{"n_layer": 13, "d_model": 96, "n_experts": 192, "experts_per_token": 3, "d_expert": 48, "d_shared_expert": 64, "activation": "swiglu", "moe_layers": [0, 1, 2, 3, 4, 5, 6, 7, 8, 9, 10, 11, 12], "router_score": "softmax", "normalize_top_k": false, "routed_scale": 26.4, "balance_loss": 0.0111, "balance_bias": false, "router_bias": true, "init_std_router": 0.00935, "lr_router": 0.00178, "vocab_size": 5618, "norm": "rmsnorm", "norm_eps": 1e-05, "tie_embeddings": false, "optimizer": "soap_variant", "lr": 0.0051, "beta1": 0.95, "beta2": 0.95, "grad_clip": 1.0, "batch_tokens": 65536, "seq_len": 256, "train_tokens": 312100000, "steps": 4763, "dataset": "wikipedia_en"}
Below are experts of layer 4 (counted from 0) of a mixture-of-experts language model. Rows are named router (the router's row for the expert), gate (a neuron's input weights, with its number), up (a neuron's input weights, with its number) and show model dimensions 0-95. Each number is 50 + 12 x the weight over its row's rms, rounded and kept within 0 to 99.
After each expert's rows: a language model's description of what the expert responds to. This comes from a sample of Wikipedia text that the model never trained on.

# expert 45
router:62 53 43 55 54 43 38 51 53 71 64 39 36 67 40 38 50 50 66 35 45 41 56 43 36 40 49 42 45 48 37 50 57 49 68 39 69 69 60 56 41 63 26 55 65 50 45 57 64 64 48 63 54 70 70 37 36 64 49 44 40 69 31 38 38 34 33 30 32 31 55 60 28 36 60 58 55 32 70 41 41 56 57 53 45 63 44 33 62 47 60 68 39 38 46 40
gate0:46 54 71 50 53 49 66 50 79 51 76 51 41 47 53 52 42 39 23 52 81 40 49 48 88 58 86 57 52 39 46 46 51 43 53 54 40 52 49 45 42 47 50 50 62 48 50 52 39 62 46 51 53 47 47 47 50 42 49 71 50 21 50 51 55 44 40 57 56 50 39 66 46 64 50 50 50 62 50 51 49 50 50 29 50 38 56 27 45 87 62 63 40 59 32 47
up0:47 60 49 59 50 52 54 35 50 50 48 49 49 58 33 61 52 44 47 60 48 50 50 52 67 50 99 63 56 52 49 50 49 27 66 81 42 52 43 47 79 64 62 72 46 33 76 49 41 52 38 55 27 27 50 48 64 50 34 49 41 38 49 49 58 47 69 48 51 51 48 60 49 78 51 50 50 56 46 44 45 51 51 31 49 50 37 45 51 50 51 56 26 40 45 50
gate1:51 54 48 47 56 51 21 39 44 52 67 95 64 51 33 71 48 51 43 35 54 51 53 50 51 46 51 43 48 58 33 51 52 46 85 48 50 51 31 43 53 57 73 37 76 52 45 50 63 41 45 51 45 44 65 70 69 46 53 64 29 44 44 44 64 67 46 62 36 50 47 56 49 36 81 48 48 40 59 57 61 50 51 60 52 41 49 51 49 37 56 39 64 51 51 28
up1:48 49 56 50 66 38 25 48 75 48 33 59 49 49 53 49 50 50 38 65 62 50 86 46 44 52 54 40 49 53 42 41 40 45 52 38 92 51 41 43 49 30 52 49 60 41 38 48 67 66 44 59 51 49 49 37 49 38 50 68 84 49 51 48 52 56 50 49 63 51 84 37 60 49 51 63 49 47 27 41 58 70 65 39 51 43 48 37 50 37 57 47 28 47 54 57
What it handles: The words The, the, This, These, each starting noun phrases, both mid-sentence and at sentence or title starts, e.g. Star Trek: The Next Generation.

# expert 53
router:40 36 48 47 66 56 63 53 58 40 63 63 61 49 45 53 37 67 39 72 52 56 65 34 65 45 48 53 67 56 35 32 54 43 41 58 64 38 50 60 61 36 65 50 68 29 62 34 73 71 31 56 50 48 37 43 67 60 52 16 52 68 47 47 54 50 42 54 53 44 39 31 48 53 34 70 44 50 36 42 42 65 61 46 47 41 57 48 67 52 40 46 36 29 28 36
gate0:52 50 58 65 58 39 44 48 50 44 42 53 54 63 44 51 40 55 50 60 65 74 42 56 47 57 43 63 40 49 32 89 54 51 48 50 99 64 49 44 49 57 56 47 48 56 43 50 49 64 51 57 51 65 48 54 36 40 57 39 73 48 54 82 47 41 35 66 46 42 36 40 29 41 53 51 50 52 50 61 56 47 65 54 50 45 51 50 67 33 66 44 22 48 47 33
up0:55 47 50 80 59 42 29 54 37 49 50 49 49 33 46 19 45 40 55 63 57 78 48 63 56 59 43 53 60 68 46 54 34 59 58 58 50 56 51 45 49 51 76 72 50 24 47 49 50 29 56 63 48 47 51 53 64 51 55 33 51 50 93 52 51 59 56 68 55 62 50 73 49 63 49 62 40 54 63 60 52 35 64 50 56 27 67 55 44 51 56 43 36 49 46 47
gate1:56 58 74 47 48 48 51 54 49 48 52 52 48 64 52 20 58 50 62 75 49 75 59 53 58 46 46 50 54 19 52 46 49 45 53 44 33 53 52 28 50 46 44 43 64 25 46 72 72 18 52 56 45 60 28 49 58 27 51 50 46 31 43 44 66 50 37 49 49 47 46 43 60 44 71 55 50 52 70 30 64 45 67 50 33 25 51 60 49 49 48 48 48 37 52 56
up1:50 51 56 50 40 55 51 38 48 58 38 42 74 68 47 62 45 50 50 62 52 27 51 48 61 60 59 99 51 49 52 66 51 66 45 61 58 39 65 44 66 59 51 49 41 24 56 52 50 50 47 50 49 70 57 51 27 52 79 52 53 49 59 49 62 51 51 36 49 55 47 56 73 43 76 19 69 40 50 55 58 55 52 62 45 46 61 50 38 42 52 64 44 42 65 52
What it handles: Inner pieces of Scandinavian, Slavic and other foreign names, especially j after a capital as in Gj-øvik, Kj-ell, Azerbai-j-an.

# expert 37
router:67 67 54 66 61 60 55 36 40 37 55 39 40 37 60 69 41 30 62 37 32 57 61 40 40 40 51 30 63 34 63 43 57 74 53 54 49 42 61 40 53 41 54 44 55 63 28 28 68 46 49 64 59 43 39 54 70 62 37 37 31 47 47 31 62 58 43 55 35 44 63 66 49 47 54 51 66 37 44 52 38 63 60 49 52 67 49 68 62 40 29 63 35 38 38 67
gate0:40 77 54 41 50 58 32 50 50 31 59 55 51 92 42 45 56 52 26 49 54 49 49 50 40 51 46 47 51 63 50 50 55 84 50 73 58 21 51 50 42 38 46 50 43 57 60 56 49 52 59 48 49 50 29 45 62 53 67 52 50 23 43 65 50 51 51 38 63 70 63 58 50 62 50 40 62 62 59 46 73 29 35 51 61 57 54 50 28 54 44 56 44 29 59 60
up0:50 38 59 63 45 56 52 50 43 58 50 46 68 35 41 77 50 54 45 44 45 51 35 53 75 47 60 55 55 52 47 50 37 48 45 51 60 49 61 45 58 43 45 47 29 50 55 43 52 48 66 57 47 47 51 59 47 56 25 60 49 50 33 51 48 50 40 36 49 60 56 57 45 50 24 50 27 23 74 84 41 34 38 51 33 86 48 56 72 54 62 22 44 70 57 47
gate1:66 50 22 47 41 43 30 49 53 62 45 50 60 52 51 42 59 34 43 34 62 77 44 49 44 56 08 44 57 35 53 54 46 47 50 71 63 53 65 39 89 74 61 54 43 30 51 54 73 59 39 49 36 44 58 43 60 50 46 38 50 50 52 52 26 52 50 45 50 57 39 39 51 46 46 48 59 44 53 58 50 71 57 41 45 65 50 35 20 49 45 47 51 61 54 51
up1:57 57 49 53 44 55 40 49 62 56 78 66 57 75 44 19 52 54 53 48 65 66 51 69 19 41 57 50 44 61 61 22 49 60 56 51 52 26 43 34 51 50 51 28 36 47 48 69 77 49 61 30 55 56 53 33 67 51 52 70 51 42 45 43 49 57 52 48 49 42 51 49 33 45 42 46 48 43 53 41 78 58 65 39 52 46 60 56 46 36 47 47 62 55 48 78
What it handles: Conjunctions joining items or clauses, mostly "and", also or, but, than, while, since, often after a comma in lists.

# expert 24
router:32 31 59 41 63 61 43 55 54 59 55 59 67 69 56 40 58 72 52 60 48 61 50 47 62 63 66 54 64 50 58 36 37 41 43 52 52 38 39 61 49 35 36 65 64 31 70 39 64 64 40 60 45 56 35 44 69 42 46 52 72 55 58 41 35 63 44 65 32 36 66 34 38 38 64 57 36 32 54 60 40 59 39 57 39 43 55 37 66 58 64 30 52 33 40 27
gate1:68 50 54 62 50 51 04 49 52 29 63 57 25 45 43 68 65 50 49 47 53 66 34 47 52 51 63 42 57 60 64 49 49 47 52 67 56 51 48 38 50 78 38 36 60 51 53 60 46 51 47 64 51 69 50 41 84 51 39 49 46 59 48 64 65 51 40 74 79 49 50 49 48 58 56 70 40 44 51 45 61 48 40 51 41 82 49 38 52 50 47 51 55 49 50 36
up1:51 55 26 51 39 54 53 51 48 48 34 49 42 53 43 41 41 53 61 71 53 32 43 79 41 60 57 45 40 69 43 49 51 50 58 54 50 60 56 52 50 38 39 40 53 56 45 38 48 74 54 48 46 50 53 69 35 52 24 50 39 42 51 46 51 62 19 43 50 57 49 81 53 47 50 50 74 54 59 33 64 39 49 54 54 27 40 73 88 58 50 52 30 44 50 71
gate2:62 50 59 56 20 36 56 44 39 54 54 40 44 43 42 43 53 63 65 51 39 48 51 49 48 35 61 23 69 36 46 42 40 49 58 51 34 69 58 49 69 74 63 48 55 40 45 42 51 33 38 57 60 49 39 39 53 37 50 49 43 47 54 36 67 43 69 51 51 48 37 47 74 59 32 45 48 78 85 41 50 42 58 34 53 18 50 59 74 52 48 54 49 50 35 50
up2:59 40 32 62 52 26 36 48 43 34 55 53 48 49 48 50 43 48 49 54 38 53 46 44 54 25 49 03 60 49 45 58 39 55 48 81 14 57 16 51 72 56 35 47 37 55 42 50 54 43 50 57 51 80 50 58 54 53 47 42 57 48 50 54 54 49 64 50 49 46 35 50 71 76 46 49 48 49 49 36 51 49 48 49 58 31 45 51 51 67 50 52 61 59 43 40
What it handles: Capital letters inside acronyms and codes in tables, such as country codes (HUN, ZAM), positions (GK, MF), and call signs (WTAE).

# expert 40
router:56 63 44 44 69 43 61 46 55 59 62 57 61 33 56 47 59 52 46 67 57 40 68 28 45 36 60 46 58 44 49 33 49 55 63 60 57 39 48 66 37 66 66 60 64 49 49 35 67 66 35 68 37 40 47 45 65 53 63 33 33 70 48 37 45 49 45 47 57 58 59 46 67 37 35 45 61 27 30 51 33 66 69 48 41 52 67 43 69 37 57 64 29 30 33 46
gate0:65 71 48 45 47 50 51 47 60 36 70 31 54 55 73 50 51 41 45 55 68 40 31 58 41 54 31 40 67 50 49 46 48 56 50 57 35 91 24 49 54 75 42 50 44 54 47 46 44 29 47 40 49 42 52 49 40 25 86 51 50 40 43 42 57 41 51 58 47 52 46 45 47 38 40 53 49 61 66 31 72 59 45 56 48 55 56 40 58 53 36 49 77 57 50 36
up0:23 57 53 55 54 49 36 59 53 57 68 58 59 51 54 55 51 52 44 72 60 96 67 29 42 59 45 62 47 58 68 57 51 43 52 70 59 65 50 51 75 53 56 53 27 48 49 79 57 49 63 49 35 45 58 52 40 61 57 49 65 56 52 60 40 49 47 51 45 55 56 40 50 49 51 39 43 47 56 84 31 49 52 51 56 58 83 48 26 51 55 44 48 53 54 59
gate1:35 52 63 64 42 42 55 49 45 43 46 51 52 51 45 48 68 45 51 48 55 45 53 39 69 59 50 48 49 58 48 58 53 73 46 50 56 33 34 45 29 50 48 26 40 50 37 50 60 44 32 46 39 16 50 64 69 40 71 51 25 41 51 40 41 50 42 23 50 73 30 47 59 51 49 48 52 73 56 63 47 51 23 51 56 65 38 60 17 31 51 50 52 47 73 51
up1:48 44 66 54 51 43 68 55 54 81 48 44 47 62 51 51 53 42 52 33 53 33 46 48 40 78 40 50 34 46 56 41 52 54 54 37 55 60 42 69 57 32 38 77 60 87 43 30 73 49 47 41 44 51 52 60 54 35 55 17 49 52 51 51 56 46 48 48 43 56 57 39 12 54 58 54 43 48 52 57 61 52 70 70 34 48 51 47 47 54 46 48 51 58 28 52
What it handles: Space-led capital letters beginning names after pipes, colons or "the" in tables and lists, such as ' C'airns, ' C'UPRA, ' A'rizona.

# expert 0
router:59 59 39 38 58 66 55 60 57 63 37 55 71 64 33 52 39 62 63 29 60 45 55 41 52 57 61 67 60 43 63 54 57 35 66 54 54 43 44 57 70 56 55 45 35 66 32 47 51 52 35 45 66 31 43 32 31 38 45 38 31 45 33 33 41 41 66 40 32 72 37 40 67 53 30 36 61 35 42 62 43 60 63 44 65 52 49 59 52 64 30 47 42 38 47 66
gate1:47 26 60 70 50 36 67 50 44 57 56 56 48 44 60 39 55 51 51 43 62 09 51 36 56 53 28 31 65 41 49 38 23 46 52 60 63 58 42 58 60 49 50 50 70 47 42 43 40 51 40 74 72 41 29 46 48 39 50 53 37 54 49 32 66 44 48 60 68 65 51 42 49 60 74 50 58 29 57 35 38 54 42 40 60 54 65 49 52 55 57 68 48 29 53 61
up1:46 50 61 65 51 34 61 31 47 39 40 54 49 38 58 43 46 36 48 50 65 30 48 49 87 36 65 49 69 52 31 72 57 32 68 76 38 46 58 55 59 60 49 47 62 52 50 33 42 53 57 61 57 58 51 69 67 70 46 86 67 60 19 48 32 48 46 50 50 48 49 50 59 46 53 50 62 55 52 37 32 50 62 50 52 33 55 34 43 45 48 48 51 45 51 43
gate2:48 55 49 58 57 09 50 68 39 46 44 45 36 49 59 45 55 50 55 36 54 66 59 45 54 32 50 52 50 56 49 51 54 58 37 51 50 50 78 33 49 50 38 50 72 48 64 53 51 48 43 30 67 49 46 64 56 66 61 63 50 51 52 52 61 54 61 52 53 30 51 45 55 20 47 16 61 50 68 48 47 82 60 47 49 36 75 45 27 54 29 56 51 48 45 37
up2:25 33 48 51 55 67 52 84 50 39 50 46 51 64 70 30 50 63 67 63 44 36 51 35 46 59 69 52 57 33 55 47 58 52 33 49 49 50 34 47 51 56 47 55 77 72 79 56 53 52 62 46 51 34 59 56 45 48 53 35 53 54 49 44 50 52 65 49 69 50 50 50 71 39 52 42 44 57 42 56 39 86 50 37 50 43 50 43 67 37 31 64 73 50 50 50
What it handles: The word "of" and similar prepositions (from, among, within) linking nouns, as in one of, list of, rest of.

# expert 18
router:40 68 36 71 57 45 64 38 37 48 33 63 30 66 60 72 34 44 61 35 62 62 58 58 39 38 59 54 42 63 64 40 36 55 58 72 41 44 42 60 51 55 42 55 44 65 50 38 55 56 52 52 66 46 59 63 35 64 63 55 40 66 47 47 59 72 43 59 57 65 30 58 51 67 32 64 56 49 60 37 70 52 51 68 36 47 48 66 60 31 30 27 49 52 37 57
gate1:54 46 56 47 52 47 64 50 38 28 59 47 56 51 64 49 64 61 54 46 55 54 34 07 51 52 70 54 41 58 65 46 41 62 32 49 43 56 46 65 67 57 53 18 48 34 85 56 37 72 61 22 52 61 36 50 60 37 55 48 48 48 58 52 52 50 38 57 39 49 20 44 55 49 49 51 60 45 55 45 49 38 55 57 52 53 43 46 64 32 36 50 76 52 36 53
up1:53 52 49 59 39 62 67 43 27 54 40 53 55 50 76 78 46 49 37 20 47 54 17 48 58 58 30 57 50 47 64 55 50 60 50 54 30 53 42 65 49 40 43 46 52 73 50 60 51 35 46 66 50 50 50 51 46 57 55 57 64 53 51 49 24 59 39 56 45 52 79 50 35 25 46 42 54 57 46 36 47 67 49 50 57 69 31 65 32 60 60 46 51 74 50 42
gate2:44 44 32 53 50 53 56 44 41 57 50 51 39 46 52 59 60 50 35 37 55 46 47 15 46 47 51 45 62 27 52 52 55 50 63 48 38 37 53 58 73 59 53 45 53 49 68 50 50 45 29 67 49 48 50 51 51 49 68 66 48 32 54 46 46 50 66 68 33 52 35 50 34 53 45 23 53 37 00 68 71 62 34 32 39 57 62 51 45 49 58 52 48 55 51 28
up2:33 48 37 64 52 67 49 55 56 34 49 53 51 49 27 63 54 48 58 49 42 48 19 67 47 58 50 48 49 23 38 50 48 65 42 34 31 67 70 36 28 45 57 56 73 34 42 57 59 52 67 47 53 47 55 37 49 86 53 45 34 50 67 61 47 65 46 43 48 56 50 83 49 55 44 40 43 45 58 39 21 49 57 51 52 66 45 50 44 50 67 57 47 50 50 67
What it handles: Forms of be and have (was, had, is, has, were, been, became), usually right after a subject like he or it.

# expert 4
router:41 46 43 57 52 67 42 62 54 35 57 60 57 41 31 58 33 29 36 60 35 53 68 36 58 44 25 61 46 48 61 36 65 61 31 64 65 32 55 75 48 54 57 59 46 51 44 63 62 50 65 32 31 38 32 52 46 61 58 67 71 68 66 63 28 47 52 40 40 58 64 48 45 54 43 46 38 41 36 53 70 61 66 39 38 48 61 58 48 70 44 54 42 44 53 63
gate0:62 45 50 56 44 48 28 49 29 45 48 48 64 63 57 30 40 40 45 46 50 50 48 56 46 50 61 45 50 54 60 50 45 50 32 50 70 50 48 47 47 66 51 48 48 38 43 50 49 34 49 29 42 53 62 47 63 70 51 55 46 49 72 87 46 62 64 49 50 64 49 28 50 53 56 39 64 57 37 52 45 56 60 52 59 47 50 50 16 50 46 25 24 51 71 93
up0:41 38 47 52 49 45 52 47 49 54 31 67 30 62 50 79 42 32 65 64 52 42 35 50 52 50 38 50 56 45 47 58 50 60 49 87 48 50 57 65 50 51 36 50 51 64 59 54 52 41 45 66 71 58 33 68 48 56 57 52 49 44 44 28 52 52 45 38 43 52 55 45 27 48 51 51 28 76 35 42 49 51 29 47 32 71 44 49 49 22 46 61 76 75 55 54
gate1:53 50 59 50 61 67 31 43 47 50 44 53 65 44 51 58 47 35 28 50 26 45 53 55 65 29 45 43 44 52 79 50 51 82 49 50 50 50 50 63 44 21 39 51 39 57 48 57 36 49 58 46 39 37 54 54 56 55 41 86 42 51 61 56 56 67 55 30 55 69 79 42 50 35 40 71 33 46 43 34 56 42 52 47 50 67 53 33 40 53 41 52 73 51 54 48
up1:60 61 67 49 38 44 50 46 58 62 49 49 53 44 47 57 52 52 51 50 49 56 72 44 44 50 49 34 51 32 55 00 53 51 47 49 38 51 49 54 40 49 55 51 60 52 39 49 50 46 23 14 58 54 45 43 50 58 49 43 44 43 63 54 49 49 39 61 37 46 50 56 45 66 34 71 67 61 49 20 59 50 68 33 48 38 54 30 53 56 58 73 58 51 61 45
What it handles: Single lowercase letters or short stems opening a word right after a quote, parenthesis or hyphen, such as 'm'istake, co-f'ounder, "c'ommander.

# expert 62
router:56 62 44 45 69 43 60 46 55 59 61 56 60 33 56 48 60 50 46 67 57 40 69 27 45 37 61 46 59 46 49 33 49 56 63 59 56 39 48 66 37 67 66 60 63 48 49 35 68 65 35 67 37 40 47 44 65 55 62 33 34 70 48 36 45 48 44 46 56 57 59 46 67 36 34 44 60 27 29 51 32 66 70 48 41 51 67 43 69 38 57 64 29 30 33 46
gate0:46 53 50 55 41 72 57 53 59 51 49 38 53 65 45 54 42 35 26 33 48 62 54 60 51 76 49 50 60 30 61 51 52 55 63 50 41 47 64 46 53 53 29 33 55 35 34 50 56 53 40 13 38 41 41 63 28 63 79 51 41 49 75 50 68 58 48 72 50 52 46 59 40 50 36 53 57 45 44 34 55 48 35 39 41 46 57 58 59 35 46 40 55 27 42 76
up0:56 30 39 51 44 66 45 52 72 54 51 13 37 11 46 45 46 57 29 50 43 58 59 55 42 53 74 46 73 39 52 43 53 68 46 50 19 43 58 61 51 43 45 56 44 34 62 45 48 42 38 55 60 51 46 41 50 44 49 39 55 48 72 49 61 78 55 49 74 41 50 49 50 53 49 51 61 58 54 51 38 32 69 45 46 54 46 71 54 39 44 51 74 47 59 55
gate1:51 48 48 47 43 50 55 46 48 37 59 47 47 70 49 47 30 45 46 48 63 67 40 66 54 69 52 59 55 47 39 62 49 56 45 35 55 45 45 57 39 52 72 21 48 57 35 44 47 60 45 31 51 48 48 54 05 47 43 48 72 53 15 48 38 42 58 51 31 40 49 13 52 52 49 51 41 49 49 24 64 31 53 62 41 67 62 48 51 50 50 49 48 52 38 67
up1:50 31 47 54 38 51 61 59 43 52 92 79 58 50 53 44 44 51 52 50 56 46 46 40 62 69 54 51 42 48 26 47 45 54 48 68 35 41 43 47 19 39 56 28 54 40 49 53 46 43 40 33 45 46 60 42 54 49 48 54 52 50 58 16 53 46 66 87 28 64 53 49 47 49 38 56 55 56 57 42 49 59 45 61 50 35 47 49 49 62 47 21 53 47 68 53
What it handles: The capital D opening names (Dutt, Dales, Dubrovnik), plus words like a, located, based, including after commas or "is".

# expert 46
router:57 62 43 45 69 43 60 46 54 59 61 57 61 33 56 48 59 51 45 67 57 40 69 27 45 37 60 46 58 44 49 33 48 55 63 60 57 39 47 65 37 66 66 59 63 49 49 36 68 66 35 68 38 39 47 44 64 54 64 33 33 70 48 37 45 48 44 47 56 59 58 46 66 36 34 44 61 28 31 52 33 67 69 48 41 52 67 42 69 38 57 64 29 30 33 45
gate0:53 50 48 46 44 50 50 59 66 50 47 36 42 49 41 51 52 54 51 53 83 38 50 71 53 62 52 49 43 27 30 59 46 58 36 54 44 57 62 51 44 68 47 34 53 51 33 50 35 61 50 49 52 52 27 42 63 37 44 28 28 51 53 69 53 46 50 17 50 54 15 40 50 51 43 42 02 54 58 50 52 38 33 52 50 51 48 44 51 34 49 51 58 50 57 35
up0:75 46 49 48 48 63 51 77 57 49 54 64 42 42 32 49 45 28 32 43 10 49 49 38 48 39 44 26 58 50 53 57 56 48 75 45 49 38 53 58 44 41 27 64 51 58 66 19 65 49 48 48 66 65 57 42 58 49 48 53 42 43 72 37 47 49 53 60 52 50 52 51 46 35 62 32 42 55 51 60 43 42 17 53 39 62 37 45 52 74 42 53 49 48 49 54
gate1:50 71 28 56 49 57 53 61 41 46 65 42 53 49 65 58 57 51 47 61 35 53 11 48 49 44 50 58 44 52 46 53 51 49 50 63 55 53 50 55 42 35 50 36 49 41 49 12 45 72 51 41 40 53 29 54 71 33 49 50 51 49 50 50 47 56 52 57 60 54 33 47 35 45 45 80 47 53 60 57 50 06 21 70 47 31 55 60 53 53 53 45 53 60 52 60
up1:44 21 36 47 44 41 54 52 49 54 49 58 46 73 48 48 43 55 77 80 49 38 58 44 36 70 40 63 48 53 40 54 59 60 48 50 42 60 47 46 50 31 68 50 63 38 47 39 45 50 33 51 50 39 42 79 35 53 31 51 50 16 51 63 47 50 49 53 33 45 46 50 45 46 62 27 63 26 44 48 47 43 50 43 37 43 45 68 54 46 29 32 31 64 50 67
What it handles: Mixed tokens that are mostly function words and sentence connectives after "as" or "the", such as "of", "a", "However,", "Although", "(200".

# expert 10
router:41 32 45 54 71 56 36 62 31 68 56 36 61 52 58 41 56 61 55 66 57 65 50 46 50 68 66 61 67 60 58 35 40 48 50 55 57 34 31 62 41 33 54 64 55 38 45 31 55 63 36 63 41 44 29 44 61 43 53 41 28 40 53 53 37 45 50 56 34 38 68 64 43 27 66 67 31 44 38 63 51 62 51 51 45 37 62 31 46 60 70 43 74 49 45 37
gate0:59 49 49 63 42 60 40 55 33 51 51 49 50 40 69 43 67 66 50 67 43 56 46 49 51 53 46 49 51 53 50 51 41 53 56 49 45 57 53 59 46 43 51 23 50 42 61 52 50 68 48 70 58 75 50 69 37 40 53 61 42 61 30 74 50 60 28 52 58 50 58 49 51 28 18 50 55 63 50 20 78 50 57 55 53 50 42 63 62 74 57 60 33 62 42 17
up0:56 43 22 84 48 19 32 55 51 33 48 50 41 53 47 45 36 19 41 54 67 67 34 48 50 52 55 35 42 51 52 76 53 51 54 50 40 53 57 53 51 34 26 67 64 53 49 70 73 49 54 45 50 54 48 44 50 50 51 44 68 43 51 58 51 46 50 50 51 49 47 51 53 62 53 61 51 41 82 56 74 52 47 47 51 38 40 44 56 48 42 34 40 48 56 83
gate1:47 56 54 54 59 74 30 38 51 41 54 61 56 59 57 38 39 51 27 77 52 58 65 49 51 56 46 52 45 50 60 50 55 73 53 65 49 49 58 48 39 41 39 50 20 63 52 56 50 53 57 11 44 62 37 63 59 48 71 50 29 40 47 50 44 35 43 36 54 51 51 54 52 66 53 22 47 38 47 52 41 47 71 62 50 45 53 52 41 88 56 64 47 49 50 74
up1:42 42 55 50 53 45 49 48 52 40 53 65 51 55 49 59 51 39 55 51 59 82 45 42 44 48 49 62 49 46 48 59 50 33 49 47 40 40 72 29 38 55 65 50 69 45 57 51 42 48 53 81 52 99 63 64 63 51 40 48 67 50 68 52 47 19 47 59 50 49 32 52 47 84 52 48 47 44 35 50 44 34 42 51 19 45 55 59 37 57 50 50 49 46 46 42
What it handles: Uppercase letters and letter pairs inside all-caps acronyms and codes, such as AA'A' ratings, XERG-A'M', GM'D', PAV'N', Ph'D'.

# expert 28
router:43 50 65 51 42 43 51 88 38 41 63 44 73 38 64 45 48 59 48 48 39 43 67 54 43 39 59 67 49 42 35 70 46 69 74 73 30 45 42 66 44 60 50 70 55 38 47 52 33 50 45 59 38 36 59 50 42 45 52 48 41 45 66 48 54 50 46 28 70 49 62 48 65 77 73 42 46 43 47 64 35 59 47 47 42 35 65 67 54 53 68 53 52 58 49 35
gate0:36 77 34 36 63 49 68 61 66 73 53 45 65 39 66 46 50 54 77 44 51 47 40 52 52 31 54 53 41 44 54 51 74 64 48 51 51 47 30 51 47 51 28 94 52 66 50 50 59 47 53 49 55 62 51 52 57 45 41 45 71 45 48 40 34 57 32 34 65 51 58 50 54 55 52 67 50 59 51 26 45 49 42 32 74 53 46 38 55 30 62 50 51 43 61 51
up0:27 73 55 48 61 54 60 55 51 60 57 54 46 50 50 73 39 50 38 42 50 87 45 42 45 61 53 59 61 59 67 48 41 52 44 54 74 44 70 61 50 51 53 55 49 29 63 61 55 54 26 78 53 51 54 66 53 50 31 47 56 56 62 46 69 48 50 45 59 50 30 46 61 43 53 50 30 63 50 57 32 38 59 57 77 59 52 37 64 80 73 50 45 47 49 45
gate1:46 44 50 49 75 47 80 39 20 54 44 47 44 46 50 59 37 56 75 51 49 45 39 54 51 58 46 47 49 47 50 47 57 53 30 51 46 58 51 46 39 57 50 63 50 19 57 52 78 50 52 50 47 49 46 74 63 36 66 68 58 65 59 50 52 45 69 53 79 39 57 32 47 50 60 68 49 41 38 58 56 17 49 50 42 48 61 50 44 44 50 16 50 36 51 53
up1:51 69 57 50 51 52 44 65 44 49 50 43 42 51 70 70 33 54 51 72 42 63 50 46 50 48 17 50 50 49 56 35 60 93 46 63 60 26 51 43 41 54 49 47 52 64 35 50 43 53 49 72 69 50 52 55 51 50 54 45 59 51 61 50 50 35 61 67 64 53 50 53 73 34 53 25 37 52 77 50 39 86 49 46 46 59 51 50 49 51 47 44 63 47 65 56
What it handles: Inner word pieces like ic, ific, iter, or, such as Scient'ific', Med'iter'ranean, acoust'ic', and Latinate stems like ' oper' and ' associ'.

# expert 32
router:65 66 53 67 62 62 57 39 36 35 54 46 38 29 56 65 40 32 66 37 34 63 65 36 42 40 49 35 72 30 52 40 65 77 57 59 43 45 55 38 58 48 52 41 57 61 30 33 64 45 46 62 56 50 42 56 67 59 37 38 33 56 46 37 57 55 50 48 34 47 66 66 63 53 43 53 62 36 48 57 40 68 62 53 46 72 51 65 60 43 33 65 42 38 37 70
gate0:40 37 51 47 55 49 63 36 49 57 57 48 71 54 63 49 56 32 52 30 52 50 59 47 48 49 84 45 55 51 57 55 50 52 34 57 37 52 48 48 62 53 32 49 48 32 37 54 51 52 40 52 55 49 36 21 47 45 64 51 46 67 28 71 50 50 51 52 75 46 56 25 54 64 65 47 78 41 35 49 47 49 59 46 07 25 34 53 62 51 47 42 44 40 64 48
up0:47 68 49 66 43 48 46 58 61 62 65 86 51 58 59 22 57 50 65 30 67 53 50 46 45 39 56 43 51 45 47 07 71 44 53 43 45 52 37 40 71 42 49 61 51 43 50 48 49 30 43 65 88 52 44 50 64 31 56 52 64 68 40 49 47 53 56 56 45 56 46 39 52 50 60 52 56 45 45 55 47 58 42 53 44 54 55 48 61 52 74 46 58 30 55 69
gate1:31 52 73 45 43 51 51 57 37 56 54 75 52 65 60 52 65 48 67 40 75 53 76 17 44 73 53 54 51 27 53 56 58 51 49 53 41 48 37 51 54 56 53 56 53 43 69 44 33 77 15 44 59 55 75 50 45 34 53 42 46 47 48 41 38 72 53 51 53 56 48 28 39 69 50 38 58 53 32 50 48 50 48 57 59 54 50 51 52 25 50 49 51 54 50 40
up1:48 32 49 46 71 70 96 51 42 35 29 56 60 50 12 59 47 50 61 53 37 61 55 29 47 55 50 58 40 53 69 56 58 29 53 66 56 51 40 60 50 49 50 54 48 64 43 52 49 61 44 52 51 52 33 60 48 51 56 49 46 19 66 62 69 50 39 44 24 64 44 65 49 45 52 43 45 53 27 55 56 47 41 65 50 49 63 54 51 68 56 60 53 56 49 51
What it handles: Conjunctions joining words or clauses, mostly "and", also or, but, &, while, although, then, as in "track and field".